config = dict(
    n_experts=48,
    activation='swiglu',
    router_score='softmax',
    normalize_top_k=False,
    routed_scale=1.0,
    n_groups=8,
    vocab_size=6747,
    tie_embeddings=True,
    grad_clip=1.0,
    steps=6525,
    dataset='wikipedia_en',
)
Below are experts of layer 2 (counted from 0) of a mixture-of-experts language model. Rows are named router (the router's row for the expert), gate (a neuron's input weights, with its number), up (a neuron's input weights, with its number) and show model dimensions 64-95. Each number is 500 + 25 x the weight over its row's rms, rounded and kept within 0 to 999. Numbers have three digits each.
Before each expert's rows: a language model's description of what the expert responds to. This comes from a sample of Wikipedia text that the model never trained on.

# expert 33
It responds to: Digits, arrows, and word endings in infobox fields and result tables, such as Record-ed, Open-ed, Broad-cast, years, and he/his.
router:531510494489503565481506448461455532510504519524509525505512491510527539489517574521488496526509
gate0:441536518483488467517513535473468543448493492492491455487518489517480499506529495522538545523493
up0:489545501521500484520505506468472515457528505478480467520510492536471496512531500528517563528466
gate1:458500503516523505519551518493516503514482495507498537490492489532441438506503479497490494502497
up1:481538527519534518482528493477512501469493537539585531477442498519468487496514530521488519538470
gate2:498458501469530508550535490499503524474514439491497534494515485495478479478501503503498531466554
up2:525456512472540516527530486494478536497510466473490531512509468500483518461491509509508545482514
gate3:518515531481485484516543509534521508533517484526450503480508456519476493502501497438490511439498
up3:501504490522492513522472502536500467474462472461451516482504529471485478533483489543530503515490
gate4:492474484478482495523518494505520530511489470461486516492475511503509487519510497453483534439494
up4:418482514532497503548507491497520509464493486524533538483514500510490524496491528490520520486527
gate5:497518527526520495493472489498476510518507454496480506514507522498484419520475500515475493456545
up5:514533509521463522467489491516480506498498472515516542530463518489490476477512516500454491490506
gate6:493512505548474496531521474501484513469548512496528519500514482514513517483471441479474487519498
up6:484501513503509513523495501511506509526525514504469504474516508528441472528551511475496516518508
gate7:464489512495511560492538508502527548476505492492531518537525477472480498477511439531527489502511
up7:499506475502509464483485505497503494524455526484479468480497534502511510488514538502446514488481
gate8:507497503497492514514480534508551479528507486506524452520472492546507465502461499490511486498537
up8:477508518498487509520512507489487512444515512494551541497520498571498503487499491473477475490486
gate9:523494508503481509495470540498540506521501457474497474481487536479489527476507486514476491490479
up9:430526465510508478512523510500489489487478507492451506536526492508529503553485465511509535519490

# expert 46
It responds to: Single capital letters starting names or words, e.g. B, F, C, D, K, plus the, and nd in And, End.
router:529507476527538516500467473470483452527524500458539496517498511531490504488465527528505532544475
gate0:445468531517499466510486522471502546490512444484506509523482503506486488549521513475521476441477
up0:499509463491520541457538493513436501531502514535485506527531479483514450521520540509521496483490
gate1:529505497505503556518492468458513508515518477512486493504510529519431478472498507526450512473509
up1:466492492508495490487517509537472463485491533474514476471467494479543538525485529482546488537496
gate2:449493516488548500514529530546463490461459487487477462491549455463488537547501475475537510487463
up2:493508539492495464506454535555507533486480447500520509516475473491531510485505505511484495506484
gate3:471461489521541521474533524511481488480460520499435505529470514472498526508484488467557506526481
up3:516466503516442494508521479430538466493521518500527494506535471477509522538511529534479485508520
gate4:494481516526464478516532491529481557491503467510471518529525501512479466535500513533487452513513
up4:479532521454485489511519501457552481487558486483481547476500480500539486528533488511472430487516
gate5:477524452468525543553503527530534478521463512501506495521508461539526491480487497536505526464481
up5:532502568504473484483485464507494490486540494473505492456493573479515512518511502462471478535513
gate6:494515512511482471480504494519526509468495499494496521503515499467490519497471449460545500496505
up6:524523454499495491472525474490475470541482494518552537513501444483525462518513546533504518471491
gate7:501549462507506511525518470537502553446502511531491513478471499551500498499483494433459481497495
up7:511520526461474437505497545469491521482469478525485546525507467473465489476542477526475505480509
gate8:444479516509502469504508482451544534494476467497541587513492433515514491518541485512458502498488
up8:471468458486535441484508503462541507526450505493511553544469433543503482507514475475484513493489
gate9:480456485519476489486539485446540475490494554500519503495507493503513497545507546540496469529498
up9:479535523477477517524476479493489531519536465495492517510504476527507474482522499481474502474533

# expert 24
It responds to: Head nouns after the or a naming the article's subject: club, team, season, album, film, series, railway, company.
router:497455483468507475479515544471499520520527506492495504512489469522528497510522499493510477480465
gate0:477527505497491539484473466513494509548496516463495527492487517501466546539495514520526541525529
up0:486456484477484492486475507465478510555464511541475495489485499530479536532517514530476536503502
gate1:486488501509494570496492449510475528488539469508490522523485498511517501502499494498471497579502
up1:521508462498507456485476523501471484509507480505510463495504526502521543489496473465520542488474
gate2:505511465516552471482529497507477501492478514529462518528516492519502533522448478520524480526483
up2:523479497497448541494503512483534505486529483507502468482501496498497455501520488425475492479510
gate3:506521493469506533504532508517517482463503490496494533455474453503493495515535522523530542509504
up3:485496472529495490527530489517535506500556430484509485512530495497476461508514494484578511486522
gate4:533496500537471497481515520522529480454542495466464467447508511538526470503495488533554481479522
up4:522499440457480521486480489506507476563530495516514465510452491509517525507500510455530495505484
gate5:542488510497501509513578471487448521452526455487496482531521520486503499488527516505544514499514
up5:522521517480515482466474524485498479483525548513528498512489472522512520524471507508507520517491
gate6:450459468493501487489482485496491482525491510476537576528521558489491494525463511488498519462528
up6:423518511496531517481488476482575500496518507466530540475468539491499478484512496553505490511483
gate7:487490465489482483483497501461470505477483506508483503555490477519486495487471507499528519513537
up7:495483449505484502469529481478532480462531509439540479490512534508498496473514495475451505511515
gate8:533489479489511457505532465487486508489506492498491519474486500526517498489504510514480531482515
up8:484471479497538481527494488446475501484503517464490488512528516531495523455472512495534501450489
gate9:500503495509497518487526503496524471518537500511452519521495486505483494539497514488538493515479
up9:488486524518480498490480490480525516454547501486489494504508531548526476505495476472486474463533

# expert 16
It responds to: Prepositions like over, under, until, across, through (won over, taking over), plus opening parentheses, slashes and +/− in election tables.
router:489503507492531529485515452474505481511470511527504507508509517521499516505518553538470537536530
gate0:552467502534495477519522515477493484472497489491509529522465499438486493530527505557503525480507
up0:496547478497508529461483522539447492504497513518496503499535502556536542492461508487514508532518
gate1:469517527517525484535473500554475483510487470536509474479499416480499458515465491465494507497481
up1:558524466509470486500491522465538496510506544487511495531468532533489559513515482524525470494527
gate2:510462522551519465532494514492474523478511478439480507509501485520489513520471477478478505506497
up2:506491472498458475506495524463565501487538527502494510522542455502495505516497482550508499484499
gate3:501533471511474482546468546483499523463531472464514532510511491506512510533460481484513476510491
up3:503466489508469498484484555503497527505469507474521496525553483472493516508486487523528490536552
gate4:513502532513508471507514495455508485490473501510505484473505480541504491485517513502537500513475
up4:488506514502520515487524452481527483521453534510505473442494505501478497456520535531501479568512
gate5:472537535485501482492524528521468472471481505514510488519496526468501521495485524504492496497457
up5:474519509498508488499520543513481498421492500515494529498482506503500513498460499514458472507431
gate6:516517520527489502524509528469501467475556498464510540513501461485466469508488476533505474470507
up6:493507486484505518514534467477533488499521508541506510463528454494448471501491528521492499477529
gate7:507482466475514516529544484560442492442463487524461511478474509508493473506470501497516504505452
up7:456528488485472534495525494520446516497483527506476473473496558493487544541503496512491503511485
gate8:502537536563517512494517512504464483507485530503484461507495519500525529499513479462535504502509
up8:526507518566524507490496515455471500524499507508499452500501513523551527494514477483533457520509
gate9:509462492520512492462544530492488510465503504482462508526506480442426475528497501496470514526495
up9:485494510520507509480524523509530445491518525439525460538511487526515522509507520510527508529506

# expert 22
It responds to: Second and later digits of years and numbers, especially 0, 9, 8, as in 2011, 1981, 7:00.
router:487525542549508523515517485497488454477505501468477469511514511540507481518475515506540518524506
gate0:541544489483493472477489527512506519531511467513450512509534523476509470521484480446452514490500
up0:469477473520494501502511523480510480539500519520526545481515503502477485517508517529462515469539
gate1:493496521487506514503448529497542542479512491489553526489475544488480525473514477480488469505526
up1:529483502508498460460518509503477480483503483484482456548486477501543487518477458504502505468493
gate2:471482461499512464504510496553463478513531490543442473488516522508534520503463476506521529490467
up2:498475476517520476531512490543470456525509509524468468521545509511492522487438471534516516496490
gate3:540494493510461463496529514479501445483521491540541517514490496487469508497517457464480464465511
up3:516491455508455509502496524536484556510504520473482513508486519491462545503475501464504476535504
gate4:486501474455508474553487525513500528508536484526467502516481467511540495466522482459523528457507
up4:488502536508481465562472508507479484522549478510533545495480511469520466497543526440509501478470
gate5:477547506474487482483475490500511528486483510520465484494485468466491509505499492491497537539514
up5:466520524508483517493525468493498507464467540509525528472506460530468502504517531543508537538495
gate6:485465491498456505502507587489504495480530473505510510491530461487492485535537495518495516501495
up6:486541483471505483514473480489501515494505525509505503526494533510526527484478481477497537514549
gate7:512477530498551478523545493475488489512538485495479498516496524500495499525478488485493515423481
up7:499504507512473487500521487462497461478526489438509467527496532499484486522511493461529453522482
gate8:521502483471509533508514504532477487480513506493471481515486556501503551469468468469516481498454
up8:510507491505470504459456529520491497485533519496521441487496494486534487523497482469467466542499
gate9:486577486487488512474531503514501514524502548493544479518524489489489466496495495504518480491490
up9:507455530501538497517484517500487473471511454519483543507482495514486557507483494508491511490496

# expert 34
It responds to: The Country field in infobox lists, plus was, had, who, to, would after subjects, and -ic/-ical endings.
router:527513510518511489479501468477465508520523541522503479502513465488527497497514506480489519511467
gate0:505499520528485505490507485573484483505468518510516468487518458562498424516491515494520494503510
up0:520484501503500498484479504561510467521448502548528480444498522518505506461489475471521510541549
gate1:527493504436507518496515486449585495497494533507500497487491484516475481437511490466499450508522
up1:522497555526490501498492513466513477521466491485528522451445497455494529458550457481487525540512
gate2:456497540486470523483485491489487493527465506514501519509455522473468530530476482473555494442516
up2:455493536509493543495503483497518482517476528499470546477441521484459528549484483445537493450523
gate3:508514484475518519494539494460488483512461522528526526515498505516512495469537472509469484503498
up3:469482487545476530547517445533533515496516490517482469471461458509479510496495562497504520535510
gate4:454507488495528511513528505445491419485500484506485510523514489518493505494521456483519553525493
up4:495549533527503480518469520494501519464449515486463509510514512497475541494462479534479473439513
gate5:520477531504525487512505528500534494490501517502496530482509497523471469524466515474478488482556
up5:489492522476507480495503530489549531508496506486509522505512499513500458517494518463467517474548
gate6:531516490475496505480517481439480444516512517457511482498495482488464536506475478534519481503478
up6:505499514495489507514473526527507504470479506539500481482506536510518456509487470501489487543524
gate7:484524458496499480482505499506459485449512506484512505533530508499458561523517468478514496510532
up7:466554503485511461522510498514491490466482531456517479523505458521443518506527476479492484528533
gate8:495508544518476493520487541473483534500515420454499525546486473507503482500502493474469522465509
up8:479495541507476525458464491479458536511502487479565500447498468473520481494520481502483465486513
gate9:544491519503479525521545488554537471490537476494470468489505467502469454504507476489497531471482
up9:457513499486495491477484518467467514508485526498531524492518500503511562502492497541528468511503

# expert 5
It responds to: The closing = after a title heading in taxonomy and biography entries, plus capitalized name parts like Roman, Cup, Croat(ian), Democratic.
router:473473514456483458453471503507498505501514446526498531513478523503535489474509485503511473463471
gate0:514521494531503492498515498530494526527541483523503510491494472538473463543451490530507485461458
up0:520488485457503475470523477503537478498518545504485495549526478507493539511491517434488504526505
gate1:480484457457518480500487480510484477513510501516516471530528515500511467521466516499499535456504
up1:518507575559521511511530504479525497514448456503503537457482495485496531446549449497512491539510
gate2:498538535495517489489528445510514471498494491495477467490493520546500499490488493476532508532505
up2:517453486455491497515477519477490516497533508516529558502491505486501518517508522514479487475482
gate3:550502522520489514477464504530520522498508479535538522512494531488497507514495485483467463537491
up3:478506459447518548504534466484493466502509531503494484471465477514506512469484522467532528487491
gate4:475518500509510522498526512500531517509531509500476488476527509488456458471500531539514490462515
up4:464530476443523570459543490478508495486512538518507492450482519482473532481534526480482547479509
gate5:497498506495568530522494530483511508504471471542493488492502508461476462499528503511514480487504
up5:486484498506526525509499535468497486514515511537514535484505528466510426504518493514520513496499
gate6:464492522493531483476470515465509514502496512530576449512515538479509495469536504518471516540497
up6:474479516456579505505449496478466525544519525501549514498478484502512513462515499453504510531469
gate7:516528447525529487497465509474541505459486502486480506519517497496494504467484509474495481518516
up7:478491548497497496501475562525443519484519539490483531485484548512494492493495479471526497490484
gate8:522463464483501503500522503473496500484516477506509527483483535509481470471525496525496503493578
up8:548480501498498469523489484498521522549528509552511528476526464451508472468486520426491469485516
gate9:472527518462465494487455486558494510505514509518517495562480510495521490497437528468531477517507
up9:495496473536502526503496490541477507529493457540483487476530520455517496507520460523505539501502

# expert 39
It responds to: Adverb particles after verbs like grew up, out, off, and nouns after determiners such as first, time, career, season, round.
router:506468455464479512456500544495506523535535518525507489466479541489499500489533478509485459475487
gate0:445504525499496442521551501567548513476520514476479505568535507492490474532511515507508489499501
up0:447558506469535460498507512523526506471507509512457530542468511496487492459534501475514468533530
gate1:471493484513515491480468525496540510493511521459509531506517516516496508498505510500514482498479
up1:520501521518460534528508488539500466496506462508459477530483502508515492493470535473494528523500
gate2:515507481510488496528524485487491480454498531532532498484525462512501551490488506543482494507452
up2:442552486482488535513463526475512496483500512501475464533507544493502515465506501517497514463531
gate3:471487509513542523495513481563469519525484521508468515502523478507486487451510521467515548486516
up3:487505520523523522508499504512458498518515498491553492477509513546527471507513458512460486466460
gate4:470525499480539454531473488537532511505476541498471503511497477528536508493505520510469494522488
up4:499541482489524462515489465527502531523508496483524480487535452499545509486509509511480542529495
gate5:453503567510521493510478521467518500505488470519506497546502469481493495504459522512504481492474
up5:488537521505494465501477512553532508479533493497510492511504506505509519490489501494492519488453
gate6:494478484514466505523492456523472490508511488471518499466517442459553523467516521451501530474512
up6:516494513497529481480511472436510508475485519481563500475474480469491488518497474551521515538451
gate7:504511533513537472485504456503505491530481515508524472484482487493473541532493552482506492541530
up7:534499551520504486492511509486520477506491529486494488513504472486452517514504568502503517516526
gate8:483541490502533492511531478526474497472545490505522508499500505500525517476519482451470480469475
up8:511552501489518465502549501527475479489512490529554518462496481488494520494537469486465495468442
gate9:493487489497529489493525432508497480511472542478433505503511493562468498476544534464483466527463
up9:475453471496483541462535482492508542535470502498489506509514468498500421522481494515508494484510

# expert 42
It responds to: The or a after prepositions or verbs, e.g. of the, before the, plus the byte after a coordinate slash and km superscripts.
router:455510524536510475530523502470484479464518514502508505509550491518462531486508457508520467498548
gate0:466479554482516433506490512502514491494499527459464497505534488511502489482568509513492450507498
up0:479474528510478493496473534482504513465448516471497443480485508494528524534512502481506461482480
gate1:536480509463526482479483548506483507477497538477496461517524550507530511500501524468509493551450
up1:484494539477509470516486523473484445533524507487499495496504494500549468495537507517528511489436
gate2:510488505479504503522462491482567487529459501521502510527493487503482474527506503515469485462514
up2:500474504498505509496499517500544452542438471502494485525474481506492477457509511503468483494523
gate3:533468466510488524466512514486516487517529510490502530488506516488490473531458501544495503465500
up3:494507497499524521471527515475520506539542500501540527491488491534546516473485545470516514522526
gate4:526471502502513514460477497496545492538502502456485470522513507483488487540497496464528512492479
up4:549512475518569552496517465479485479482499520522445490495538492492489506520486492471500464540447
gate5:484487483502481475525466503492499498549525504467454486501473517468486501500512502496499532433503
up5:494532487487516460525489492530509519459469511525513502495514517516500488494513506459483478546538
gate6:493477564454478492462514500477490430547540504488525511482520534508494483517530524504504468525472
up6:494485531476485539471520523496467494533524488468549507518479514521497491468510544504539501557493
gate7:513506454497484467517505501533445512514498497564528497489498536507513487506480511463553482510505
up7:496503557535487538474495487467518478499502534454494500496512466513519492512533519559460487495486
gate8:490504484459483526472503551530526558482484526498487504526507474511474515464479512495487515509512
up8:513496478546498520449491508464442591450491478482520504499505491480479513497476511524474522493517
gate9:519541483497486508505458527528519527505501485515499545500489503497467452473472507448483505470528
up9:514490498459498567528495481466506466546551492457489453502483559517519519452514519518514511488489

# expert 28
It responds to: Spaces and digits in birth dates and years (June 27, 1999), thousands commas, and he/she pronouns in biographies.
router:502518535511527532500463479498450478502498499486475451511523521531486529488462518503510526503537
gate0:529486479517539524519501483502492478518476489476484483516518483506550521521474470502524515501548
up0:483478460529523546500509458523488491524484529489462500515537495507512516483474476500516540515527
gate1:495474506515484508486514528504503506535524488506511494534518511476496495530484464473537490473454
up1:480521449468496489495510489519531506501518539494514550500532486505479482486481491489495487535523
gate2:433501486503514505509543515507498488514482465497487520454522499479478466535482446551490471490489
up2:457522481492502509493503472459494474469540493476509478504549462538461497535496539527517465474527
gate3:487504532519515526481478483485518487518496527489592500447490483474533499512525552534477463519511
up3:462487483489494459490500493510489527500494492484441524540551463489492488508518465474565564454473
gate4:479506498507484519507499516458494493468460498520461527483475500491495528488508471535508490557522
up4:451494493518490490522504511496513491487478505534478501466455492511496526489529502539494471522518
gate5:503540537491523519539525484515505493500511500536541515497438440501510505475523545498457459491510
up5:531520511492551549513506498517499492486451484531528495499509509498476510460500511524491475528523
gate6:487512462504443506478483488471529511490548499509547485511543545506484525475497516475494491499489
up6:503513488463531514521506487479496479466492535505492480541467492482563496466530511531485480537491
gate7:499453462472477443506482525529516534512477512487504535550519515505498501519477440472508504473529
up7:489491474460493505476496479516481507521512561494478493567538530534516508483479488511538512471513
gate8:529495525503502449484531496517567513439558456477524483516490491496473484479516489474456479482528
up8:520492486475519502531510495512544490548501532502517522507493502524520497468493507474474502567457
gate9:500486520512503508525517466545473476499533469564462469499527544501491519505498475501509492486483
up9:540495496488489505497502545457519537488480514499558536498457454489539454507523528486496477519485

# expert 26
It responds to: Words like other, their, all, more, several, two, American after and, of or a, e.g. and other historians.
router:498481459493508510452538528538451546466512493475472551507500482454511489499490498486537492501468
gate0:505490532468532517493519522505524454456477518516521458531528511524532520491444488517508536534517
up0:533475492545516526473540505493494504544493488460521475500546494483496461512472492550480510507530
gate1:454500498496531530482500517518532494534487548537488454511516490518468484539475480529476502500534
up1:536493482482494530483474504516536486494477525561525484516481505476513486503472532495465493497541
gate2:509531525507473447504538486522535482480484494549539451474519540499530472476481479469452501501517
up2:463482520509482463510551476496519489473494494511547505498528503517558484451492504519522438519497
gate3:513546547499513489492497500500487471500511470527504481505518575513516486469476461498509469511496
up3:460515474513534495495519509490548493486449516506526506485471438504479519473482512460445519523509
gate4:494490519513521504504469437465553482461488492527522533487473522476503487508472484504510461476502
up4:514529471518455492518523535543467520486528471502489511526574502521459468501485537474499548462502
gate5:481528461498535481487504466508526490519506513496536501466512502502511523486524525460496570514481
up5:523462523480461504543554513477490479441518482466467515497512543509463461490519474516490463493511
gate6:491534448543526515521497551538465492491452521457483522486495471497495480453486470453476542542481
up6:540466533504490512504570494506491466475501499514529453450554478513504509480519495535503443544518
gate7:475544502494511499511526508512496502467481515507547519536511506546513548464548459502500468505504
up7:512474503485539516502455510508495519487493479498495474538517508482493483452475505483531531431515
gate8:516503478552484534526470547526471483469454474504523481512518477519502493499455516476500542488541
up8:527478502467506519488500498503482529478538511503453524494500496493550495527520502503521478454491
gate9:512462518489536469475486476484489481544431521523562498477510486498502508540521518457524500460510
up9:559530471480472538515459496494517497474536488477464465540487530456533510488502477530526539502533

# expert 31
It responds to: Later digits of years and numbers in stats tables, and verb or adjective suffixes like -ed, -ing, -ies, as in proved.
router:510549510538475510573510483502519494494503483506487498523497524519494486496508518498485503491543
gate0:484471484504519473505485531513486456494472455505460473569534486498466470534502473499556513488491
up0:457497493528505515520443492505508488501466457508505494574505522525472469530558507466507485486544
gate1:486476505516508502478480499478467554467492469492458481543502456496504516556467504501493445517475
up1:503530467475543498511500507537528510496484516536521516504462502460477490502525503458517509478504
gate2:469525538475503503516517495536447493534522477504483480513443528516520494520509470474528476481453
up2:553516487456502482494479509522506515496506532517562461537509481503504516527460517523467463525508
gate3:500501520488493488538536513479476479484494462482513518435486527525467489436457456450511493471507
up3:552485507469538460499504494464509484483473443440459465524458514513481486516519491497513468522495
gate4:492504476464569500520537504515487493468479531542477528506474481520478527494467491508442437524509
up4:514495477512537443514520503495502503487524516507465504553489464532479570507476438503474475496520
gate5:496503460468516507495470531486512520470483459494517538485537482495502482499474479534504534504529
up5:505518471480476512515481505508538473525497545513487513505526518539467523533523494503475463516522
gate6:487479485516507535469518503486472468475494500515499547514515492484533493507497484485548494488513
up6:483515469554511571540466449522477480494490499530489558508501515487542477527529529473505479524509
gate7:488484513481502419493454530501527525499501484484527455532499499491510499521495496507505506476513
up7:510520482508496446502431493476556514515481470450521463534519523504504501505515521503462514514530
gate8:463517486511509442486487506494517496481495479501479543550481486548498507534521432471479540488493
up8:513509506521474527505528498490515470538510485434478503511523468478577493486525542541516531496510
gate9:474512460486492492535494534504457476459488491491527483536536483504479494540494467481515489492464
up9:551460518464539503467493497493531520483477497503458527443486506507475475450434493511500518467509

# expert 27
It responds to: Digits inside dates and years, en dashes in day ranges, spaces and table pipes, plus " and" joining heading words.
router:529554476509489514522485453480503497516500517486477489523520510503529512475503527514455533528524
gate0:512461515463515459527533550474493516499487490485502520520515492507480519528470469481522475489472
up0:454512475464446493486487539523521530486509495504517497491491544484497517503507478510508477464536
gate1:507492456477556495493547542500496480460498513508476499502511500486488502514467460488530494464521
up1:516477527470459479492453522533533506493504473493517485530487525498526505518504513484502501464495
gate2:471455510517493456531498549512520490506523481499487476508484490502508472472491472451521475467469
up2:496501562525527481526500530498512507495498468482531526483502496538464472509483480498490476480519
gate3:497511457584507525485477495509477480460513491475522489473475467503511531544474477515506486501521
up3:446489498517449460524509525506483502515528506493448452515528565493446527526531464472523498486504
gate4:479453520519481469556474550448505527435539484474475513514519467499496473476496464509523535462516
up4:491491529453486489518504516503540497495502497493497472480489541488461515505534524500509517466471
gate5:501508497523497483506487533557492524505483497495497515486466534513467469507443472512479502486539
up5:523459452481494473479496483449588489478523460470471476529480466494538516491516523473507517509461
gate6:467552487505514483543449485502532512494486502529490521481464464455504524488522523516456515517526
up6:484517502496486533563469494505552516478489469502521546438466473457501497496499519546477507509511
gate7:496477479523487447527524481477516492480510489500456539487460544487493505469525504474493503494442
up7:490464497509495450497532484470536501473510496490448499502455548468490516476538514505467487488437
gate8:510517526508550483503525537489466506453451469518506428503523510489482537501499468501478469514520
up8:458507485510469484548482512508554488493536502495497542484500500526456480471532519496507525466472
gate9:438515490486483513511502532503461480448504500528496491503527523517458548474472466512488508481526
up9:563503492492493501526524468492521506524491493526478499494460558481543487501517495511461461539480

# expert 17
It responds to: Content words following a, the, was in prose and infoboxes, such as born, found, released, married, so-called, and www after Website.
router:515507477470514505487485487523493547533534527503461501458493497465544470488510498469493465478460
gate0:488491541463465478518522478470488492488468476520490486497514537500483478508555466554472533504497
up0:483517503481513542517586515519500492493480491520485485516502479486490505494537496520503494510487
gate1:527500508490496514494512502469492527505460524513500482515482535483479501454449491525489504473510
up1:559507450498489513472521502471470522534492513517510499528484536506458529469485517478478526520509
gate2:496471505497423461505502514499489482496522495474506484503510498519515488497500506528481500498542
up2:507500472483542513488481489478553501497478514499505502518499492476496503465514524453495519523520
gate3:529500497495472501476532452502467456503494502502533525492503527484508488492540465434474551491546
up3:505528515507492475534517524544534529511499484518459526526503467487474513488455522506497461484496
gate4:498514522489536494501521485526528513490451492475443498485464478491510483516463518492508556523496
up4:485522512481541491486513474518517499475471485496456500497464500472504488510466515490493563543473
gate5:457525468513528491482523522546495515503474509520506524489462470510510474543490466453536484484531
up5:476495503503495487484523539526491526484448512546501530470478439514513470511529478490502490517511
gate6:510513515505466511500486546503521517521476497433507460514482503464477497477496490508496522509489
up6:507528474492485468506514452495500459476519517549530533490490500536511493495482483453485508486513
gate7:534496479496468515489535475492457496503470491555560506494510545481506527515512510492545484503524
up7:535509489474522538451466502479424484520459541512539460507489524482516491468487502509502511531535
gate8:520505519534466505503471511535520500507488506471501538530493511528506509474461533487549571513523
up8:509508476486517539486526504496482482510458500499504497499488490513529504455459501464464504542494
gate9:477500473502480482480517500463456475517467507515535481469500476491526560477506489517518513511509
up9:512553490532521519442518504550496476492483504496495470496476535457527537452502483485491524476544

# expert 9
It responds to: Table pipes, === subsection markers, line breaks and sentence-initial words after headings or breaks, such as She, On, In, See.
router:527512525499514495460507502477487538488446486469511498518514434500499538523532511506455503534475
gate0:545446500493502478554519527543532490505470452469463496501499498496451501534493503497529508503495
up0:549447490484505487503535508490532474512452464471498484465503498513464515533515487506502498546494
gate1:556481504449544518493526506527514464446474484466478477488521483492489522502480492542503492523494
up1:504512500507548499515530457504472484496519532498521486499453491512518478516482512480487503475518
gate2:509520445546527514529541505505502500476467487510477564512531488475499479551447470507508485505502
up2:532487535468531489495468466492525466522507513511482438532465493473517518479523505541489503525507
gate3:547469484470441520497436523525534515515499481497495491533516505521490496512479499514517495471520
up3:518506472538519498512518492542476474481451509537504549482460517529510501507494510528505478511511
gate4:518518455524508477497472516493495503503498490514515489475516538507500487486491495518530531503547
up4:510506456534536490462451490489501527510505502520509537495519535476536487453498521514517517502496
gate5:466512431524480518527497529496476464477451504505478536492492551532466510485438475454498518517540
up5:465498472511471484489493529542480489555472464482508490498486532490487514475463490412526538485535
gate6:539446516453543462542518517547556471510473465467455510494493509496454490522507478490532541490483
up6:433557474555476522509478511518464508480543526527508513527489488501528522475476519508513512450533
gate7:494524527479446471487466507489465470492493546524509482490493490517522451532551540461485516487513
up7:514494516510453479493518530491500507489497501462492460478480528506507518530481489453495502534534
gate8:509492488510458530537492533502466466499507461532489510512489528467534531482479476499514467465493
up8:558471493497483486488524531491486517420468468467525499494536490486495515470465441508496459521503
gate9:505512485501555521518533493545530504486512478463506520514505509538514523558514456436548523489503
up9:518468517492484509471482514496474501522486520551498499462487514483509485468532549519448479475500

# expert 45
It responds to: First names and opening pieces of personal and place names, such as John, William, Mc, En-ric, Brook(lyn), Kl.
router:511487492464486482492497484475481529544522514491495501533435472513529515526499493496493471527463
gate0:550533481462515494527494485492492518539487532508480518502464468507475517503547497465520493509519
up0:447514507517502500464546501512494490511520441513507474496503547465502498497510491488493532536478
gate1:504468505488503487506481493505507519514455459533524532473467465513534507494449532480459503452517
up1:456542474494513488507543509541474474500455489513527551486468475530519501526508492437504480494533
gate2:521479440509492482524510503507473519510456484484503528492523502500468513515486456467453521498481
up2:494475487497522482492478464512497501507488495456525530524487468499501498525477505500415522508467
gate3:462497473499528531520514534499472481490517503489456534501506454532496502556513504527470503507496
up3:530509517509490463510482517544519548481506538483523495516494571500531491488452470486524468485518
gate4:473493534530489514448539514457496486490432572509499497502480508477475510495509473488498523539519
up4:481494516514523549483513538487483509495453533488491467548518508532490524457478493457522514498516
gate5:510526483508512480543494509477506500528503464512477530485507444516474501463530497452536470526529
up5:559511529526490485498498537487493528522495493480507537482515474519515495477482493533519480513537
gate6:509463469492506467513482520503504505467539492515460518480528506547485475533508474485508503515493
up6:486538488515488544505496494539501482523443501477540471499510506462496546479467509496489488495528
gate7:488466552450535510476478510513519527475514525482543486514508479510534491477467462566480487487477
up7:489498505516513472490503515508480507521491517463511523506502549502515442529537523472538544472499
gate8:495534455554524480502505478498507505512464521506498482453506516508490540479513497506534516513557
up8:496469518491475535540497566519492494473507452485502515493514513529500466516471459498505481478494
gate9:542532544530497481490523494562515534443480480501522493525513483465472493564500520474530464509536
up9:511482486478513496471504506522491525495453515536530515508478511484488456525524524477486489543442